{
  "d_model": 512,
  "n_experts": 32,
  "experts_per_token": 4,
  "d_expert": 112,
  "activation": "squared_relu",
  "normalize_top_k": false,
  "shared_expert_gate": true,
  "init_std_router": 0.0182,
  "vocab_size": 8192,
  "norm_eps": 1e-05,
  "lr": 0.000596,
  "beta1": 0.9,
  "beta2": 0.99,
  "batch_tokens": 131072,
  "steps": 5281
}
Below are experts of layer 3 (counted from 0) of a mixture-of-experts language model. Rows are named router (the router's row for the expert), up (a neuron's input weights, with its number) and show model dimensions 320-383. Each number is 500 + 25 x the weight over its row's rms, rounded and kept within 0 to 999. Numbers have three digits each.
After each expert's rows: "gets" lists some tokens that make up at least twice as much of what it gets as of all text; "comes after" lists some tokens at least twice as common just before its tokens as in all text. This comes from a sample of Wikipedia text that the model never trained on. Tokens count by the router's weight.

# expert 6
router:517514487499490530495503516486526474547499487511484469523529493513530484480507512530492441497514468543467503499495529528490514458504537513489510507460532529512458518475510558521498502534467501
up6:523512460506502535520486493484493547491511458538530502473483488540450556452511469523524490461485466517514436439487508525476525522480539522524509478524488464492490475463520478510443518515495503
up7:476548496510498529485483508479513495525522527505521511490553466503496528481583457522473489548517498484473518487493505493492537484535516549486487480485531520508490485521533527463506481545498527
up8:538520522517521524486505511540517493473486507517511544502473498521510514475488526526489524478525523525483477510480518487514538445495478512530530502480511533490547529505457527496542546497508500
up9:547526493518498520486509559516489498495464513502498488460541501531468494489520475501477489494546493536478484482472488496502488493487504534489518496527496540486528509504514491512505472502524476
up10:506478511483485480502507551499484475481504510506477513502528502488509546483506560494488539492447504502463511521449478510483479475531489523527513480487517502470490506431466513466489470531526516
up11:481513492522515478529491482489464510501491495480487494484477476533524505521477486498484480530528473496535508481472491531479477517499468538511541527508484444481498502528512474474551526535542484
up12:523527515515491477475488485498512467515499501520544515499498495490507531470521498513498484525508516484493517499507501508552535503486500504529492486501515464517472510474445478497536497523477498
up13:513548492453470496503474500475516530459531498484488463491516522524469487515515484496506482481512520454486457532513486492449516487509506485495505503544524519495493527484513523455498499508522483
up14:516495502536496565508498526479513447482487498478448474491493526459509520513483492515461468504535482514509522449489524487491545485477491534502483469526496466494454475474486477538459562523395486
up15:514493504514469522494511502492548519529516546514516517474526519499548463497503495520503457463545486513539505539461535484503490530507523485526513504492482489488516515544481539516505506510484491
up16:541487493486506452501499518507465493491497475470510445481494500467472506476470526524486512481492469520510510514486488476542556453468488516509499487472490516512522522503511490495496502500474538
up17:457511506495485512519495501485493567532513495516502486513481524493486510528520492584539453475521538500497473484526486500531529500512494514475470521501507511524526529515473494524479466544442515
up18:496474502508525526489474446520493495542497491543499477511511529500548485508550528519523521489523498455534523514524522497515480497480489517514471502464513522486502512467467480491536471506505493
up19:488530518477529477485527503445458513526515530516500495503462510501498502553526482518495506512511513495503529513485554478480479464526527523517478498500465493485483520506510481478502513510485475
up20:496468517509470517428507468455502515484484476458485482512518499522505469433545486507490518484513507489470499494448490503507461522490504498497507512487474496522546516541498515527476475497420498
up21:453504476489490456507501462517471530488473526506502538527469516551479495426481481520463489525523496461513534454466530474478481488451515508500464504481477477514501520471512505512487504498524499
up22:539463494448514546542482463476493479459508544501517510482495531496510518509537462479507543512467533498458503530521541530453486486499534512550488474464488502500509472506488512498491514479488530
up23:505495512536472476489515505474506496484546495482496505509495509498538500447514522496471545494529507483476539501529495490522532491522513521501497556475487507508507511528514499494456491502515536
up24:486541429517484526545497505531525524508512513513474485538467559528516494507505469533494526519551488522469552448499514499507484525480519503468514522499467498534498506470470507469483475521506494
up25:503465500508512444502508499513500514509501491499487474460468462500506497495489515496490455479524513465484500504514519528487515521526504496450512483473497470471514464483519524489549500514474503
up26:478529530478521502518479472482516501508528507470509500488493481499424528496507550497500510492501446494515509487489476499498517473517502499482498508519459476471488515512490481515485498473500461
up27:476481502488515506508505504513482490504527468540493515535522503547452516449508493514479509462499529547504501466483536501500493517527530549506517511523533526499505512505518543498468436510503491
up28:529464524491440520496500516493521500489447503494453554518490512512530491507539556496468462503525461523478500498494479484496496503529513529511511557482490530517483469486469503528543525507516496
up29:554525474494495498471455540453513499519504460483494450543484535497535431464528504503498518529520489500475500493528477497526520469477486490530488472493528481516473515490508488500543509494524511
up30:457468492531509497456515522472449533520487509507530502473478517483514515484471513506438503499544503484545534500448476512462507546496480519508523455522519488508520478455504495539514565517488478
up31:526519520490513526524497497470509568489536497492474446511505496527483467486500514459472522550513527500451490483507512506500519518519520514494548513502524497496477517513493480481507526508466457
up32:508505504519482441467509476511523517488523492495489514482448493512503471462491459504498484491518484511469478529451449512510527496503507506481503522477507452491504541484475462497465513483563481
up33:493473518479480490465521524501470493505486486511539506487473509549489501550514552542517541507465513525501546453478500486553554482508529498475489499535489503500480483500447527471479494509487512
up34:505468494505505511476497521502459478485493537526525528507519513471522464496504478474496522517497504534536463463463550525507505460509538490490487485531495488412511496480440513495505490525519494
up35:524524469522456503444473496509493521514526536514549474513489521537468518520536524487471542453490525538521504518435458493489521494454541515498467489503501516502487528470495489476475509486516504
up36:498488505502491482467495481482561497501505484494472511539502485510523462441496512528471512507536500523483482531482487503512509505481521473531544461499498489509530492504512509447470500483515518
gets: " the", " a", " The", " an", "The", " first"
comes after: " the", " of", " in", " is", " a", " was"

# expert 21
router:492497498518486515495520493485458489508497468523526474534492486520523518501506502549523529511502511500497493531528521510496528509460512511490476458503512528473513507535491510475485505529510523
up6:456529472453542510477484471446523505517517539520479512467521484485466517505485521548527535499501461491484489478493541454510482512523530493505545486524508511486541510512514504509529474554541447
up7:487508540527484518476510526491512528531514467477497545467484481489518485484503490460485531529490560473470483541494524505515525487439525487509568498527491511497454492513499491491538493518523481
up8:534535498443470532484514516513519465504508534452528495532468517434504456523526522503541508471521463515497479501495526491497478506508495497535504509490529508466500459476533495506499479493531487
up9:507513481481492464538477545489474478429536486520531519494457507511515537492547528560512497518502479551505476468451477512491485491527504507503509475467484480507490478491429485467488505552484527
up10:461503485460496518516471526500483472508489468498504498486478512470491488501536510532487501531521504493519420468517511486472487487497493506497495501568513494518521467492530517469517491506519518
up11:505501526529490514501495528479489545546525499527518510493528502488539490471456490447464526482449537499503513470503503437503502486499491490470512479457510518481487489501534467516438515525502477
up12:511516531511459533481506471470515466475523502527508489522496482514506517509503490505535495541468550482523526529522496518516514523496494548526493512458489492536436539461486525489492507536518499
up13:506490532473475486559500504540515536530497507491565493497493496492473488523530470509527488511547497481534465476508540486515484494526476519506499534469459525506514472485536495496517480501531523
up14:486539543478501551563478509481551465527534528521486497516503474497535532495477540476496511523480498462484485491533530459489543501467486511490521518494495513520490506462524530504465524518454482
up15:566529492487485467455489462448543507513477544485496500484475497491464522481504496506465533431490501491493486444467481490491520522515511531519549475491536480493506477480448541539467527504538490
up16:486505480470463458453499522467470509542432492498444548453508524524458487542505494519498535460475494483476506482481494509521484537527494523502539509476498452544484477487517501496502510467536498
up17:533499489496556463524506508513507500506526485555528503466484513513577498529492484568456522472477502483473492519468519534481495511531509476507535499501500541470480487509472551457483446484499489
up18:488502513507470498462457510500450503531532475501490451502525476466541464496534484531468538538502513537511489519509517513539510503508520530514481514512509472528507475519494496502487512485524540
up19:501505497469477448508499467490506472493460526490490536530456501486492513479484466531513505516492552494485480506488476455499493497516494499477496535517449496495499539442484531548474519475506496
up20:510484507485546483481515472487526485520512467497504528510521507451489495480539453486495490463505500459494497502484491500501492490481522488505453486496477503487493495478476541478490515507503506
up21:486540533493495511505483537519551466518516499505478510496525483487490498518531482502510512538476519539490452528489493473511477525449513544531473563501502439512517541543507532524475446519523454
up22:452494520484486518500510487465481486495526540510508481493450516505527531493460515569483486470535520555499516501532524515467527523460492488500488492500495518511479482490497499502492491493482508
up23:476505528510496534511504525486495517491482508519488504497531510469485505483502482492512501523499492474548469446545475536474529499494505536489491480454448520516515542499546546504504522500506469
up24:481489511499506591513487469482518467516501524472496495513472485508500473523493504531473447499502475557513498506477436418527492513537525532475526487518496514487496526487540499503486510515488489
up25:515449522499491505479523489441507510550487473494534497464468516479520506470508486503496516523490479510522558474478477482519521523462521474521504467529526550478531495491463513517510483503464481
up26:507475442513526543515523473492499514477494464475486520437455488515527518508536474454484508534508476518474571529485531492513500494478530539543521471528514515507466462522475502487518482486511498
up27:508439502502502513512517484511513490500521526525478486485454503501551529503505498519492491521511473498525460481439506529509481469516520536462497525506514479522497505490430475539542479536508482
up28:485491489542495508518480492461499510495499472499473482511471483505510478458519478497468498476554522474467505496491547483521518514479521548507520472501501514503488515546496507517445513456479510
up29:451501507504482459516470491495471509505495518516478491479545558539512502493537447572489512470504513493506495510515514507483524457472477523500489496526505510485479506490495491473525474488534506
up30:466471539539519536494514495475492490464494500510468491490491492492528464490456473524478460512479485499508517494519498548486531479540491505475498477469496509461462505494551537485444513527469444
up31:496539524512527518531500479553546528465522463500509528501439498528530535487507494481499487509490487488507508497505558512473507471503540530528507495482520509501462480515496522516468467473513502
up32:493532475574521542457501492507546514506503525513494489492506515550492480484506515479477499527463520521502489493469491473499503538515530503490523502490490483579485561443483529474479468525481486
up33:485443494515545486539502489498461513490535529546504506501489504507520509483497477461484510489497506518533483496490491519538481474479516489516504487492463499469527455471486489452557465480485462
up34:508501482485516490504527491512525511465530488532491506516452527518473473496498487515450499527466489546458537486513499469518537501529529492446522502471498474500482525499519546477477562530440481
up35:466525480470511500529524499512538506478462513516501508488510479521503517458489498466530488536500525501493496473490503531474488545482531519474509482540468505488574516489547517482519504475524511
up36:466513509501452526533523480468490496524502502483516562518520530489530510472451470517492509559482511490476518490507500502480518461487517559508554480545462500484500516490500512502528484530530505
gets: " and", " to", " was", " is", " with", " from"
comes after: ",", " to", " was", "s", " he", " and"

# expert 1
router:484516510549487552487474485518467485525543490485501490511470526474498511438541521534506507515526474536472447519467514523484499524484573540448533498438485523517511528513530476530478514512489460
up6:511538507474499517479500506486561493482521507520510541531516492466497487526481495562496504482469476514497499486533485512494496497517500492489494467468525532482507443519519517535473488498543475
up7:507497533513460519441505504511541470445538513494573527475506533479513523540475493495528478464505523505542483505563526511549491546466520506515484444482466506524505512485452538507511494511490485
up8:475513540565508557484470498515465511535484515546464499502530492506539505565486501486479510503498499510492499483530512460510514519481545536525510449505424501545473549517494469491501453516446479
up9:475470472503491511462557501500545560510485497513549484503528505524520463554468547527456493526492502515503530507509445529491565480493515552533513509571543499508491505514540490477517511505483514
up10:425507502464493492485514478446498509470471463484545504528458500505446522516545504549506493495514497495515498472525485471545512507506491519527534477499522478497502511505499464515504515474491479
up11:467518533523501499550472519487456512536528510504512466490484508523518494537518494489475492450477519507496539509464513505516531482476479505478462483486497532488484488536469503468515505504526478
up12:458490481520480486541523459526481512524518452483501477488509474539477522512522478595499459489498462528458491534498537500531517496518497506498496480461479486513529474523502496460519505483505503
up13:547490484520494514528500496495495515486530476499533474520488466501500516525504484469502506518509508498488482509501477468465539510468559527490489446454483465497533498511544528500467454501453506
up14:477496477525494531543496527479520494530496492499492475475468518544496494481491512485478525459468448553487529488520473520468547491556539525499491467511522519494508444543487487472498478499561479
up15:478512450471502494498498509508491524542474511495448521470464506524465544509522523518548516493478490492470505492494488511516456474474518496496490490476410474536524485467507476511499479498506493
up16:512458521509475452515504484470499506515536443477531525486481491529538513464516489538525523461485524504495489445492520463499500495488513540527500519470460523489503500491505485512506511494493566
up17:481497459501499457498455483509533507477501502526431508514518519496469493522508507473536492494510493529491493528496492502498485492498528497490536476490482528504551514531500524476516477467480459
up18:499540572523484495479524466515489486508479514487527486549544527510462526456473483508510442545477483505503470482500456471534475462444517545503483491486487460520482520559460483511474553497489525
up19:498515469469468532469475508527489537496505505508533507467496503511529477528503484515425486504514490506476481486530465490493509510449516510496500530494477490503464488475522525483479516452472500
up20:472511491537527487496504484467523537500501468523456466493506510535466534498493474494467473515502468470493499490545463455439490516530539522512503496485471521503508534542461501442485511546454551
up21:496490485522497498501510479556473531493506500497479476514513527520478483469536464518499537464506503527492494495538474476520504524488530500503467515505475511517515479523509482502488512529501543
up22:476530499478523498477557485522515533518535503496521559515458499519517511481492498491483522474546479488490511468486497479473496491466525523485548473520532503540481482534497492461495525499517492
up23:534501478541466475522489477504465489550526441499485510489513497476463463477474447507481515521491515447481517491500533446503480486506535526510481492569467514486479517547502505508489501508528525
up24:476494473529492501513472515520482476500499495515480515523521512491529481516430510561519491491506504510474480455487484486528516472499486487510504491475467508506492498493525464505467518467478527
up25:456520499542487509482479498498500523436519509450473520516481495477490514541482526467525533495516461496495450484485467510470507462492477561522475488474494543458506534529456511519459488514511509
up26:460514500515494489493461474470498462527521498526516519472488469474517503461521507559498530498537556469497536463473502528532526495490491497473484520533525459510494487482511478492489536496540550
up27:514474478480501484532510540476504475460502456505478503501539496478479524453520492507551466503505503476522498488460493517513493502501488480463482512469498477514516505464511518461488485513481478
up28:549511496534495496479512484498466520513528516528472496524484513441546463468552469477484480519501534481478470465475528441532497529555495534508550518499478471548531484497475502514482520497500524
up29:530479492456464539458520527503514526529485513496496502492521495516469487501485516472509495484491526504504481524431485512522522536467513508449508500492483502464463536486463471519475479516526495
up30:486527520505502515503517483523544532494496512529499485475471503521475507481517461495463499483478466534534455467499483496506499520496511516520522497468437529518481515501453500492499510461475492
up31:495474466502508496481501500492504502495510457518535489495514506485508529531480498509499482501502493461483520502505504521505519520466517484518513502502497532520463492486467536449470447446542538
up32:489553513523487522495488450469505466528543509526540491521501508458515469482492505493452515503517523506474502452551475476477527515517526523506512500478494492511509463514472496508488518534482514
up33:476473525495505512495498538479540513525510492497423507469496531500501461472539517533501491506486485500502543505548533540513502467505490525480522504486517509498543505512461484501497500527472500
up34:490521526505545514517491509517479520511550497497512467524475491500528472463495480505494494516555487534495500518530489498497525479507520499508479489486514506503516528488491488473488484526503496
up35:538504497516541486540512584502486513496512522470494483499524499524501477502498507484471516485514494503508494494467463454484530507534553513482501510507510490483521497519508450480521484569510488
up36:525472520504488502529510476503497522493550480529531477508490459539498495493454541490482525516451513489498524484510488529513491504511486520466467488513486520527467520473546493510488521516506539
gets: "0", "5", "°", " November", " December", " August"
comes after: "2", "0", "9", "1", "4", "3"

# expert 15
router:473524534523544513471490513512519491518493479463485497478490540500488522514494490522496525500473451502523492474478479524501540503487544527540515441500509491496451499504500557531507523481455423
up6:481514480521505532520499503500541502509517506500515497483477517479480486506511513476523505523504533529494528496484513492516511524513525525506498474473534456521467464471483548466470492507446508
up7:491486486495449494492494493511456515455503477541459501545528533550485507477494510530512514534519488478500449524511520459479515546493481521489492513464566493530483485507517497514516530480535470
up8:487509476507435483471458490523539483526493510496504500542490507512511484508515546507479476495492496508469517477498514468502508476489559492471521540528513454550536543514511532497517468531504477
up9:500511458505515473472463478489495497550508516484465529542526506491522498540513533528506535492516521531555501566497505483509478479518520498495505464493457474461462469481511518509479501512497500
up10:486479484503496530516473490514507536466461517504496514525518497499507472518517499523517516506533514570514541495499487494489548501496509492466484493419523533501483480519533492495516488527497495
up11:507478487509486472555521496520511507467521518464498500506490523513475485517518507547476506511547496505493499491485514537482493516530502470518510499545525495515510432478534524523548544491530503
up12:468514516526470477522435478499535460504473507526498486497469537478483504481559525550522477520527499508498502490543497528502532503480517499452495563434482491484526501505490477505547510508500486
up13:502484503507537481506498508545482518548514473475494503496505505548522530480496461471494461492506461490512522473527495480492501474480522535483518530463495490490489516505502472483494505495455503
up14:500510505537538503511510508547482493525464485515497483461519460471527496467498475511500521520484484478495493479498506509532489465526507500490481547455472513505482499507452453500482536550483464
up15:502515487470562528521506528488514544536509452526509467531523527499509483496472435529462479478504498523497573483471532522546477540493511492524545477491492512490520488508475484480476498532483522
up16:482500530469513498565499507492548516522518515493516468498538499540524508461433536523483504505494513521501400551491525514492517566531514537479489511483485461569493497521551515482512538490483453
up17:435515515517504534444492518458526543532517517501497474484449520519528506535517484516506499524469497492501549489496502474514525508491543502504501465522541497507472512493478502481462486556451496
up18:552509499507515506533518486478499527517545505496500485506508476473519501525460465487514529475503525501464514509513489530492543548461520536491559492488501480492477481522515524456493498499498535
up19:497503519505487498489521518509510523529494465527477524515517496540485517506556516505535527519530487472535510477525450528515487520522520471485525489486544454507486477468502497521505495487486495
up20:516506495498513486517554489482505510536550492503500514497494553504505517487534478476519523527520475482520523498527499482512493529472532509513508559481497471505482513472546488511556530536505487
up21:513512499480510450440479504524474456480480500512480517492491477446512504483567520526522520465499501459485452531490490512550514477516545487524484532482543495497511467538533538481505477506497533
up22:586519556518521503521503524464509474491510507546512502505512523475509497517506509466521494502507501546448431514515503475490532507527509488501480513504504489508470489516483445507516511506476500
up23:556471509519523506499492502529499479480507504549510499495521489493486533531488503534558534473518496504517451510497479518479487483489513497465541491469511505499527501495509531486498468549499491
up24:489506467509499475509518450508470498566512462498482498466446499540505500480524487509508508500539518520539501506519470538484462490516483453478502530541515477517485490482452490482501492497479493
up25:478492499487555518532488505485513488537505534466497460480441518528445500500508493507489507474480490479528528476499494505492532555471492494478535536498499481507498478495546498528490499497484488
up26:506535509454509474569566494469511570480518476480472505517540547490525461474479463510511530472488500483454524479479502472499495511520505502484500485528529512452470484490566493484507495535479556
up27:477498495523496507434456497475490534499519488482462510450520476497527490517495533520466510538492533495522491453462490490473498522541504501504510445487506520506509530520492467466498469535508474
up28:463487525512469473516478501520559505501489500464545513490498492505502517507499470482519514518508522538475521510477489513446464469526522500522514521480506475524513531480525477518496507484516469
up29:519557494556504488509493486516470477484526532477499511498485525493524491470488481506526519485510467527517493489540528535480523547522521493478489498529507519495499484449488503487457464514515494
up30:509489494521486525472480455541492491523500463515505533518515490503537523486504495514502473490467492492546462486481510493547513515474493532484496521471453475519506472538486531532493513510472544
up31:498534448478533456522485508495496510484533508516484532487540521476492489512480521501523481471520504524488521496456490481521521501468502502483529485482483526490464519509509557496509478526487480
up32:495507486496527522505492479501490449493497502516471470516428550514498500465515469519544518520501472478562495490508463510528530507490509497516494481459522510459503494491470525501523504493543508
up33:498493497505482477494474517522521488492524484474476524528527498497518449481508502490484495461489521493501446493489536504457480487551525503496523454461521525470497505492516522491528512466507452
up34:503455444456501494469523520474513499498537464531464513482512476484469559509518543517511507499482541500499490536497513496528516560512511532460525503506537506531480518505530490480484467493467539
up35:461514492521531508481506487500522523492522494477481516527491527510495509491532529526501496529466477482500505506456491513552503585462517499457547518437483472502499482505474541499506490494523529
up36:537506475552514470504527489494459513491459497499480506522538503452547490502477470483465480504483523499458479537490526501507534499482518515486494476472497525481514502503541490484498501501478522
gets: "\n", "1", "2", "9", "8", "7"
comes after: " ", "\n", "9", " |", ".", "1"

# expert 9
router:503467458524470499527488500479466535517572463505492491472540508489504451434559510532498517523562487470472481492502472488520500530499517528515568499482495505509530496524508523488533456520488505
up6:491472517509488514522567448498505518501484508479481474524494490563475511508499482502470548508515492491518503490499528518485457523484511498525486452457478481537506521550513452494502498545499490
up7:460549515484485472486465531507481490534471489485466475534500518500496512489520494493490503497492493499534506510512515490490465481510509518460527496516467535474478473555523563452500485507463519
up8:481531507486497580523498513462504471516476452482486492509496497520504505472486468502535549522482491461495498496536506459505529523468551512500480491515483467475487509493533523478491439520510498
up9:506576528516506464524465475506508510505472479494484487487521499486546506542474526527505463501500565449488499556496527478509493434459500503520459527513482526497453488493492519515500491455517471
up10:465521510528487498519440448504518546515493534488524495499483491485473468504527475511496504543505517474482484502530503424503528506485479514512515489515487516530537518464608529489477507513491498
up11:497509527541497527492532493523519507477510535474544512491474491472481486452525505559500492484502528475512516508487509480518545456475512525510463473458518512502495520488502533485497487521486518
up12:495524503510525512498517576495547513502522519488488522445506494502468496499510514469533570503499478535498489456477496497469479512498535551501553504514497554499514505478489464453494491523512503
up13:492480495514540430534526542474540495491476512529468504488514432482487536514497493522515497518565515525504506541513506514521478466485489483493532516501444497493460490468512506471531484471524476
up14:499515484479513531513500506513511502491489520526494515508510484483529542491514468516473474543522490514450542476492500516491502485532493491465520517519459489432522518482534541468538483480510521
up15:510508484537480499513517457513549504497468487518498482542454511513446508473501470520485504542553538490498484513509494462511516457485517519518497481501481452527500545517515465503525498452475500
up16:472505518481466493515502487551474482522492459519484480499528491478484530517515433520480526529518503493504515478484503503511489523502544545474557521504452487449473496523453497459499508500495516
up17:542481501523501541492485480483503556498475513534517540494537510512511515486550497514458527524525521491510512545484501507500512483552489504507507476480523468508467505458455525518518487512498509
up18:477487476519514495498521485482539498496465499510498519520463535504519517487548522535524519497525504488477472506486513468470508456501519508508494498522507458487503502477494539507518483528532511
up19:500513508499479513505539516492470526482503526458518474497526478519443515513532504514462512535477516516513457517480544505465480442491516511514502510517515540454480493535528534504504487496492490
up20:503484494521531493528522497483472486526545478502519506495538524463553519492497534542482516514502521490494482485539477538516536548484509512504501504510531459465503466492489542511482500503478531
up21:533498488496475501521457503462499537496537518527501469489547513475517500515452506521498439482470519496486451513521470461499518529494495544525485476535499477518497517492511475533470479473552530
up22:485479493467523480483483490479515508536452466526511504515512469503497514513508470525533489435526531497546534486510511467537514491503528528498515516506481497505480513500503497478539485491518483
up23:438488473499485478524483476448490506509493503520485461484505516492539493469541494561521457482492489500508459502496491449500547517496509498516554506462503501513497517478524477516464460469495504
up24:519467491538502522544501522508490502497460503513539524499519509528489501501452511499490512525504515489483538533458502479511478520514518511454514507473455480501498529508483480467504532557529536
up25:511500506544505501487490551490514513522471494492480489502471536522545479554502528538470518538461519495512454481475501485511521486511481480522540503551529540529479479499488544546511481489485503
up26:508482507501493463515534500502504492428488514518524505483478521549497489483479493492459557509572525502502542534513482447489501515502512512473530451518519474507507579501476436491507480530542506
up27:538510509557493517495559519485511465485499481486524508524491465496432506508553498467470499473473479545516529480513505499525472493465510511513474487508514507537503501555500507497421513524475476
up28:443490498485480493524488510485522523510478506481502521517528468525484480500523494513509528487512501464464481515505500478508495496518511518525539540536494526480527504469484492444491520468455502
up29:479555500462471481475477453490496476496507514512452537481472497495539498482528494499490509509516503522512438475523544505529486500490513531462505512494501498497518500497495534513509478516503539
up30:530518460511469508472494487515487521559468493483485522488510489525517483517510536489468474519507517483504509490493516479497497431527493531504538496526487524473505483470493530496488520479473487
up31:496496500517496502466479493508517468522513508505500503518489508507511469451523514459509503531489509517499454498522485472494485503482486488526500516515486510506515493440443453480521538499528515
up32:516514492501491543500504518428517551499492535495530487476491507501502509491534473497497487545487493538444507473509497478517539505510485520492555479486501502522521485577505456477494479462527500
up33:487522507507515514459496483519507492495501507509477508502512472510497450528505490522450513458530548505493507503517479520487515516534514504475495513568473490505450477481492509535492489468532494
up34:522532531534524520464520500551488497502506486511447531496486502506495520445509464514540538518489478464500459472495486479518507474478519525479472469469528495531547497534485490573526480490544541
up35:527490490459474506465509491529537508496500500523501514508531551537540511462490512526502488500457488474483473533493514511498518554521485536500491489550508481480513520446479501531529516494491533
up36:537498518513514510494511536510491521494491522504504500502459483462500496473448483496527501527475506517450474514477511516515542484501484512495472507525484515493466464481522470545517520514488491
gets: " ", "–", " of", "-", " \"", "/"
comes after: " the", " |", "|", " in", " The", "The"

# expert 3
router:531500467515485497486486500496482468540496518526519493480533506520506512492455471483506503488509444494504478486474489502497521520463562531504550521490497484519482487478530535528462516532542489
up6:516483493497490518504501506510495523494483504524484521514527487497460544487528505525494461528514508521554500503487499497508496509498536492488492505549528471559509512522490473489466496521472488
up7:463483452517461476555490497504555564445515457486516508470498463510498527517587499511467502564531500535484479514502515534520549465512534518495534496513523491477570480493493548493510544492482505
up8:499436495486486513508519503491507540448441499543451500512450438484466508498513499499490526467489531465505533511480497468568474502542496489507492492486521493513512463502483527510493481462507513
up9:475478486535523524485503516475513490521473511503508471498514494514520511519462478474451479515484484485511476514518506523448529450531502496507485496474478534516486471520507518466460505449477494
up10:504506543525513492467519501497509503524465497531493473517502494514524532494527442529485494512463518510475447547497529540461501506512495496479503528475492533522510523476479506524525484505497484
up11:501450473535480537505467483499461533524482471484492499521484466540475465482493532490511481502509516495525480527499524482519522515538494494495490491502531518501491524469482503469508499462510492
up12:451522467541505505465453453546514519534558502488460470553495490479488525477503504513505476478537497512476458482486466476455435525513512516459524516488461464501563503517519532488459523519509502
up13:504470556493541482480558493537475458507508498497485479550496489535502496491464485485514497560505517524499502486525484522534502471523555506516469531528526515474474485472464499540469465507483496
up14:484500508504525526519542480471540479535507531537492516464451513560487503456488483533476535492492508484480549464454489533489517523506519526517477436508495504526513487502494524518494489496482516
up15:472468550520496486463466465509474506528503469509506525494517538511516465489493479481516456447501523462477510507545503479488553539504550540496501496476538481463520458499487525484462507515493513
up16:474480523498479520504494505473527496522508518542504513471514490492492551491499460561509520496475490493526464495523502497512552470518544521449582525433515486509470508454538521509461514519571523
up17:513506468475477527466481460446485536511488514448515494529494527491505493517484551493527458510489476523486484518461491440585531534507519531474516516544470477496515511459470493514459505497508436
up18:516475464536501536470564475550478494503500507511503520489487538515528503486514501526482511469506511524469509462454509526454477510471533486500499543495446529523486527481504533483464467496490478
up19:512450495512513505471502492472504518513511491504514497491513485512493476521494511542479495492538475498467504524512518499480527508491501522498525456528506522545517516519492532548491488489525484
up20:449493491525438530488451460472532546521496515499485498531499512484492483444480437552470485531492502521509481472494480507476548541481541481501493466505498470506514489485488490453473489489439500
up21:522513503503506483473463488513542513533518513532481476441503522512494527502534486541528487430474491491462523509516549513506517522545519499541532443474493537529490510464512493522519494438561510
up22:494516493477538476474477527477475516489536490530466465489491515475522478469495504500506492462504493491535537492490518559510472522527516509464475460469512506485501480498499516538510472517489533
up23:473512533463534466519524507447499494496524506493509471505500506527504536471495568480491475492522479506500509495536554522491503461522517488467507529513485509449514478466488512488539466455475485
up24:459498516514516523469481546479466530472518491464512487478551490506523492499526490557486482517502517525434484510474510500506495511494511520485504501502519495478452521513469558509472494530492506
up25:488526506541547521537518496529504490488531548523498493491483487507549513497508509506508490505543463488532456495485503509453485494526506563530535515515486505498468501499518518487490502531521475
up26:489533487504502477498527464497487517563530516473557458490487524484492521464536484505541482468483477531483486468486518512531558552475546512506480507479529519490486502469489478485454472485490525
up27:506528486542510469483466511528464496513493521537523501486486494517524509493533469499510470445515467506507513500461532493472508493474500516507485479500506488465551513497514449492437532505531497
up28:490503471501503482467500466530466462492504498511492484498496514530526511500456438482523497488510477535532509514516474522493500531505551501520500508522508475487505488493494545515531510511474472
up29:487526508506525527468509529484511489501565478514518447528470487484489510485501530507472528484544503492495511447474502520480478475554552516502539477532487526461504494497515475470456490472523495
up30:538487432505475519448491528502578502486471497517513490506513552511535535442481489513555520538469497491479491485483505498495488504483546507535547485503457497485554479495529517533447513483490485
up31:483537518513488468493522484534539492494486484521542504516498491476509506510467545524495449530538498469454485475462482522490481517509527536463461492467509506508549512492491513486460527437534500
up32:489507479500516541462512512452478494493474525508495481460501500516555516461524470504511455500477478521544469455488503516460487523468508505490523454493507477492518497492521503492509541511492508
up33:468464491516512541516490451494502549478504543512494499523467473531496471488491535534443497487549511470494472519498472520502508483517502521492484461518496496510492524507477460492500526489508477
up34:510500495494525536507475491539444506483530487517508510496501472480516499495499523512516495502494481521530484500420474524477540510514527532474521493456516502498472453496496508500491464494501498
up35:466486550543482502465501518499471513533512518490505485536510558485488534500478497476527538497494502498459479491498509443489490486484553517489566511531503520505457491497510528488453518510469516
up36:484530545532497546518520483458509462515496470482521526506474514498516506504506446502529551505511504499550509488514517493529500539501494539510459472508447512515480479491503503513490522533497489
gets: " (", "0", "9", "1", "2", "–"
comes after: "0", "2", "1", "–", "===", " /"